{"n_layer": 14, "d_model": 192, "n_experts": 128, "experts_per_token": 4, "d_expert": 48, "d_shared_expert": 128, "activation": "clamped_swiglu", "moe_layers": [1, 2, 3, 4, 5, 6, 7, 8, 9, 10, 11, 12, 13], "router_score": "softmax", "normalize_top_k": false, "routed_scale": 10.8, "balance_loss": 0.0114, "balance_bias": false, "router_bias": true, "init_std_router": 0.03, "lr_router": 0.000711, "vocab_size": 6153, "norm": "rmsnorm", "norm_eps": 1e-05, "tie_embeddings": true, "optimizer": "muon_variant", "lr": 0.00856, "beta1": 0.95, "batch_tokens": [65536, 131072, 262144, 524288], "seq_len": 768, "train_tokens": 529200000, "steps": 2635, "dataset": "wikipedia_en"}
Below are experts of layer 2 (counted from 0) of a mixture-of-experts language model. Rows are named router (the router's row for the expert), gate (a neuron's input weights, with its number), up (a neuron's input weights, with its number), down (a neuron's output weights, with its number) and show model dimensions 128-191. Each number is 128 + 24 x the weight over its row's rms, rounded and kept within 0 to 255. Numbers have three digits each.
After each expert's rows: a language model's description of what the expert responds to. This comes from a sample of Wikipedia text that the model never trained on.

# expert 40
router:118147148121115116115121132089145140132131155171094163115158111136088146137167123156136144173156125165141120118131117185101087133158139112094106118146124111120145124193133152160111135120127171
gate3:110086178145146124137145146143117161153120151114173117159088178106127110113118079159124109136126089124103131122124135152115120112135149122060099137132128175190118151139146103112110113103144153
up3:120099142154135099152181149149106144094120146137134111158119162129130117127129116148103121142112130137083138136106127141110104136112139127050087152115118133172094161131142123144126085126125141
down3:146091125102078143132132128207146157119164186131127112125117111147071121128118140165099168151178145119132110111121136134148088118128147111142132122126168138108107121143099138142147157089134087
gate4:112149105134132120163124137090140126113154071145135149120120168162123135131152119115146137150124148127104105100126093101106101142123110143105100083151148132130061139121116159108094160150153172
up4:131129143174140139126158108130131148108160119164098134100095146142145108062147114159122138162136138151105076136122117095185107158143134126197115087093074115114115136119129120149154119121118177
down4:103137142134121099120156095135175120131107111154154159104157175156111153118136148112113129134157163113123102109060100138109136137151113097095084139152108129144112130140137115127155111119142126
What it handles: Suffix pieces finishing longer words and names, such as ective in perspective, ant, le in resemble, que in Velázquez.

# expert 3
router:131173127096127146150145148069097143138099151115153178117101125094137135093150119130148152127169148113112102131136084154085102112119132125118143150112107101116152143117151147141142153115162091
gate3:157122151122136120108177125127114113110165139141107158099124157113172120107143093124110087142105160130126168135091115133097105114164110153149158147145117160138101133103128131155165129143158108
up3:132123129127143167129180155099095130128156182146122151115126148121162127116170116155102078108116129123053152121099141124115129091128158139144132145119129111140131148131108087140139143113126110
down3:150146118158109103108136137123103168105115130106130135131122168157137153116140127099119138115105116113101142125071165166141140139126167146163123150116161119137075118150111134114145085131185114
gate4:062205150142160108147092091107108098090141078145164134152121136136090126100132094153153135116130126121164146134143124099109161125156113123128170085096110132120124163175139147161078135134126087
up4:123149111148121108144086107098107129080138091190128107110132140159091087129107105101118156138091130157152160136143119106095136109139158084090162122158099117097132153127157147125099135160161118
down4:156162099169102111142128112139165110113121121114119143140115177117117139122092073129102140085133169148131122120134115115153093124135126100137126146110161127113127145128156094164079104121142138
What it handles: Word-piece fragments inside longer names and words, often after h, b or p, such as Broadhurst, interpretation, analysis, gameplay.

# expert 8
router:151156129125141111080105100103161151121100087112082128104157096111166157164140138110167171092138079104147123107124118091118126166092133145153120100122130109137152076103129131133145111131130140
gate0:136150114109104107144145135136115148088144132149132129118111123158140124113176123108143156137129123119146116062100080127121103161100158133101107141111139158119124134100141149097087135133165077
up0:158147111130120101144139149111124130132180116146107116106100124118120128136157150134151170164131130132141168128129087135129126114113106113063139163101138140125142152134119133091111154138143109
down0:102145112134112150134158135117134115155144120110105140109144117140175124132133135160098162124128133151182123144123122134118087140100127118141114112142156124105104150103128129132150135114120176
gate1:127171128105145136187142109132113121101115119127109121189158115162115139146148122144134101126116132142128108143127164092129112155117101138142139180104115129139147135108158133095146115118084133
up1:125138126116135117158162138153099144130128142101108115136121129116168113168114100097135143091138137132094163119128170116140108117110116122147135177146144119128111123124174115107148118138088104
down1:149125157131151134087166114126159134116145148148116158125137142116143123151088101125150121150119127135110165137094123112123163094120112162145113147106127153133170132123116098130128095131151101
What it handles: Naming words like called, named, known as, namesake and renamed, plus final pieces of names and words such as Bens-on, incis-ors.

# expert 15
router:152162162115104101123132133090108129113112125153111135117166122103107177120106126117175129099130134168167130154102104126151096118186129132170103152109101131088152091175118139145154151137171104
gate0:138181133089138145112141150147137127129195169137150170130152118143122138140167123127133097118142118115126117102148172047139132135130113128162115149119095111105143100132119103133141121117141184
up0:139146142110109089115140150128148137091180183122165143116176113159136178127152142119113135138133169122085142105142167106144139123137137107113126117153121087134109150144114115103150121121165093
down0:126138153129122077117109195158112122083169104152123111202158123121108094132143149118124152102078139126133136114194149091168157159109103150083107122104069075146113096126133114148141155132137098
gate1:149095096135117159136138123112128092147124097154120168195141163148117147099153126120167160150175115114147129150092152136126147042102076122146146154132165123161144132180100137133183112141152126
up1:147111117141141105141160102145126122104094119151106130192127121113090131110167108178138148163130122109139139117096142116120152072142115132153106149166133121134094100170110089156185130129157092
down1:088118106101103122158146156183129110135110120109135115123138111092102122130143138136113093159115167113130101115149148142130149131147146146136096101114139109144197081169138108127122153171129140
What it handles: Common nouns like place, people, time, date, million, route, century, plus word-final pieces before punctuation or "of".

# expert 11
router:132141097137132089137183121129153134159134137141138115137124114177153104141202155167085096098149160128155145120100121190165113108113139068079092122139168107155128121152158118098092122117131115
gate3:140128149142096185111110143135127123091120114145157081104133115150124145117181106155094090102107166115140099112133136149114129124189151115146130099126131105153112130132109129135085123079145105
up3:145131113118119163114202127147131098142118100138148098147101133147116129113184092162116107125095140155139113149170143122144136086114140080148136118097164111140136118121145163121146121148133096
down3:091128114132134096131134129167152125117132131104160114155150149166100135101138163089099136135086105135157118128113113091167065116147129168182110080136175140143104109176129119145122155147141126
gate4:143211120110117108101108146141136138072102143137154116169139096124117108131153127107109122143131119139109127140173128125115115169140107100130111154155119118128122121155153111092127143145111142
up4:132150112146154136131169131115097138121120170099125098138103113152118125127147114132081131152129134133121143183130117146154132098110126132076122121163128140152178143163144089146105140095131131
down4:122141147152149098145118148108106155155129145128065129134096126167172102076135115096135157148090102119193119127119142115131095115134123167144148150144068097142135159121174151151130109108132092
What it handles: Suffix pieces ending words, mostly adjectives, verbs and nouns, such as Plast-ic, devast-ating, recru-it, brut-al, plag-ued.

# expert 24
router:121132098094150129130169129150118094165151110162120133082114133163149065116119139137132158097152089114135130146122174149156108121117107100131142115126123113135120152164123094160129141109163097
gate0:138140112077124109144128139122126137133145134127128135139097128115135105186118093132110085092097109166168140115133113108140123114093184111134117129110113122103123168137095146155113154143117120
up0:149138132122081158104107138141101111149132095148131114153097147189092106158101101125132105124141116115143142116098137075150144115122123150116099162139138126134130118123106162161103163140103108
down0:103133141131160108109103157137130130125083080118160149105112122173085146111125154167129124094169135099140109116128135140165139138123154161093101117103137107172082130147157136154160157149099125
gate1:126132120134102157107086157110124095136107159081143137101132140102103117141140153136120149163127127155129133124104113112170157123135132134181133088142111146154126096089047107141135106121134139
up1:112150123164096130124158109093110086096128117125139128129131091078103138135146154102109139123116141103161137132109115102126138127150117139140175093150110118163167096088111146160119098155137161
down1:132132128155099132085151122128109071117121175132153059136173135151104157146159164143122154056145157156130102118123151106145126121105111142113137110073138137097133114121144128117165129130140071
What it handles: Capitalized nouns completing set names and titles, especially World/Civil War, plus Cup, Star, King, Court, Red, Brown.

# expert 0
router:135143122154140117131158127130081116124125089136138128059142149162090170177130139132143160117116144130130131079073125146127095146126125150137111149137156091105119090101104121161143134099150111
gate0:153100157137105144128124125173171155183132137138083209104148116158161144081109137158121130120126119126108122106144107121143125093124124135128109072094162128111147119138132139076145137145098120
up0:123127139165141174129124139160132140177135130136081143093137169150149153108109124145120156100127131130092116107150139124119094077126102148111137124099136112133152084143153136121133128146116111
down0:123110136122109093108081102150102127129146146107106099124085101132100125124148173104165132126110170134118173146099139107145079106112136164142113172087130187119109133201152127154122073156081112
gate1:110153127104122150125111153114119136135166126075164135095154135142129147109121120109173133128103176122110124117160126110130133112112141123157198102130119123180158118098124113114191124131098113
up1:142142144089144113109081169121101131128128149136189111124136156151121124135101134088135152132132130116114110127114136135135129101110128136120185100109096093161169121095108135118187083092122115
down1:141152126114113177126092126162155131116174138121115116126118159119136059130112119123089147083100164125093125122136119118136159152156140115135077116122102138137113131138086161150109082131093106
What it handles: Closing pieces of words split into fragments, like Ro-le, ro-of, beet-le, st-ock, and year endings such as 012, 971, 009.

# expert 26
router:137107115152131127126076116138116096156131150108143126099120146095155109116172121144102113105163128153135075113119139114141132172106124136136135165110100120159138114162151149104157174144174154
gate0:160150140112082119135130150100159137161120135063178136081127107086152138094126126142127094120104153096160102062153162164122119122150154107119119160118113131089140124130168099126126110159124093
up0:112129142130127100112136144116135145152145138064152144142131137099150085149141117148122124115138117083166113114137153158126108131174149106179109205075095164141138124129120108120111093163110103
down0:130141105110148149059126156128142107152128105112157154099131165137131131120137134134122166113137155143159146142111095158157135096144152141116121146132128119140116131139142084136119139065150158
gate1:153134112115078129120139110143128103132154161126129104128138129145160124144125123108156123149133150110122131107128101107177113128151131136087117157166109108128116049106138144109136164149159121
up1:113141115106080142143149149138132138121163154134153108096048158171129148084146153130111087134081143157110097147084118147137122131138152135122145119095158118138144111094126147112137113139144132
down1:107157109127151160095152143156104148124124083141127132129103148118154109133118118051132138179159107142136120149125104114130121167136116157116195118136104070121114099107135117095140133126160118
What it handles: Inner or final pieces of longer words and names, such as Seb-ast-ian, twelfth-cent-ury, Never-the-less, dom-estic, Releg-ation.

# expert 25
router:124140139177081112155113096139158146078069157149142118112129112145128173170119110145115130084115155137144149140115115169156110099138138144122128176123137113121119073131143126145127156118177141
gate3:141121188142155093130144113120123119155158164113117136077140130157126140129129171149095103125104115128113105114119169082156114094146113095114114077156096159136143103151158095136144120137102115
up3:128135189145180100116139103142105116146147211121112137100173122152126132139150130143144164125111119109127146094121152106135127079120090129109108127184096110176154071118126091116145127126137125
down3:185123147086133099122119098140171149105176137120080098146092111094096136138117176154128131114140160093125122121147152139155142121144132141083142130144083139111136139108089143162127110110157155
gate4:095108130136139147147170089129106142171128125106099186109127167100127130139158099151155154142178154138100098139126137178116155160116112120128143176140168126091097161136105098129143123121140114
up4:120141159117138125141146103113136080108102106160090118153145156111162108147132147119134142097130159135112093136121166129141155161141143115107144132177132126126105156104126109115109121127128124
down4:134149120125124142161135115093121126124152153118148155100117127098124147141086117120159156126141153097173161090170116131110128093115100131136213131117080118090088134102111145123138130132122091
What it handles: Final pieces completing words and names, such as Yank-ees, Naz-i, alt-itude, seg-ment, thalam-us, Grammat-ology, -shire, -ansas.

# expert 14
router:107099103151168136109122154145135127112091104137188113141076117124112147092114162133124088091122095123108111097104114092149163117179161138112086095097158150186155143065124122119102115124102135
gate0:146117109190088087115097126099114146111179094143139107119143141141161151178146110096164118129137098117122198127138134153124130114112145125109169126154146145111149114113121109152124146146166111
up0:159103120173091109065100125153128171113112144146141115158144094117137172162133102111148114114131121133140204085135093170132130158092155135097142129189157140141089108113120113150117133154149124
down0:132107104186116178140132136121087119125108145142176129135116135147118164133130174101108155122146184114165143085161117099124106074099117166086093128105136144144122129112082157103105120103159161
gate1:140140121134151134153192102174116129085110156120140134129116170118131130112111078118124152152144146114106150126131148160138122115182117140097130137133136106160099143108151101146085129128154099
up1:124130104089132178164122147103106160102131097141088133125125144157109134142099124149162165155149132116131137121112135107133131126157085137117117198098158131143112094173168097122135176160152113
down1:128151156152119116139142110136105107121117134129130135139164122100151172110113090112146077150134089119163141115116145125143121152123117147146131141121153157117123138130128116134112121068111107
What it handles: Single vowel pieces, mostly e and o, closing or inside names and words, such as Lared-o, lent-e, D-ue, N-e-otatea; also line breaks.

# expert 38
router:111137108130115096149097085130141125139168123106101140131081113125139115174134108134124123134099132139096123148159137109091136096140173094113123105131125159117162138123153117103104140122089123
gate0:143111159143145174125143091176077146139165161143126119129143156108149095093130146120143079131137136141152122114136139100110121191120159147116092149154140155153088153119119143160125144139126123
up0:116093115139155128107138142125077125170142115137109163139107127113134135116107142124161084127131101148128153173118097105119100135147155178131149087175151146111150148105097092162123122118147125
down0:132104098135133141150094105116120197106128137187121139136163139143089137176131137115143100133122142126126160099099128125120166100093162121136081155111099108172115179124130106153143131151148138
gate1:117128125149157105124113093154140130131108139135137143094136135161099122140118143140124110095143146166133091141151124118106121094139165107107219094102103118118094118113156119090105151142111110
up1:152139186143109142159134144156109107142102127133129141091136165169101126131154146112140120088080152100138110130130119101093132096137135137176167091070138149160123096188122090129105141144143088
down1:133108097090103122129109175117143124123160114097112118081118125160128102130114130117110075137130148117143138120148107129116170150099129145091123155124126175110135140164128104115175097127149170
What it handles: Word pieces right after M at heading or word start, such as M-in-istry, M-el-odifestivalen, M-ain Line; also sentence-initial The and dashes.

# expert 13
router:094145116109119119124100109106115126118119113122105115092125115112157148149110115120122129118148136096094119110125097094087104130114129165155141091121114151123163101089127113111142117111137117
gate3:123147126126165103118087152163109104156193109141139110133140090113122141112083125122101107124152169157157126133134152098209114144160158135114139134148133083123130096083121115141136155127151158
up3:165136134124178148138118100127128180157140155148148122121112162098119140106110100148145127122107127177093126114145149124122125142116116128121119185125131139115141102153152131079144105150131157
down3:168149146134156125137123114174102122098132119140187068148141107160105121061109105117143106113114112125097158136163123111111144123151120087137146157119133101163098118069113109148127122112147113
gate4:141158183119129141140114157097152129121125142138123116135155127132118109134140138135112112146144103127100119110136101071153132142130113139146136170112113147110125129140096151095129111103156156
up4:111172130121152078154122137093169141106135085135130137126106081121134136129094138115115084161111109127112103153112149110154106131102120125202139122078101133114107100116127103120163135135127114
down4:115124133149123096095113113104172130168135154089139109167148170155146167119139123117131152129106114118113114135161147108111152116091160118136152176097097106117123138130152145140134114137143122
What it handles: Short word-internal syllables like on, en, in, as (ph-on-eme, Bar-on), plus table pipe separators and cells in stats tables.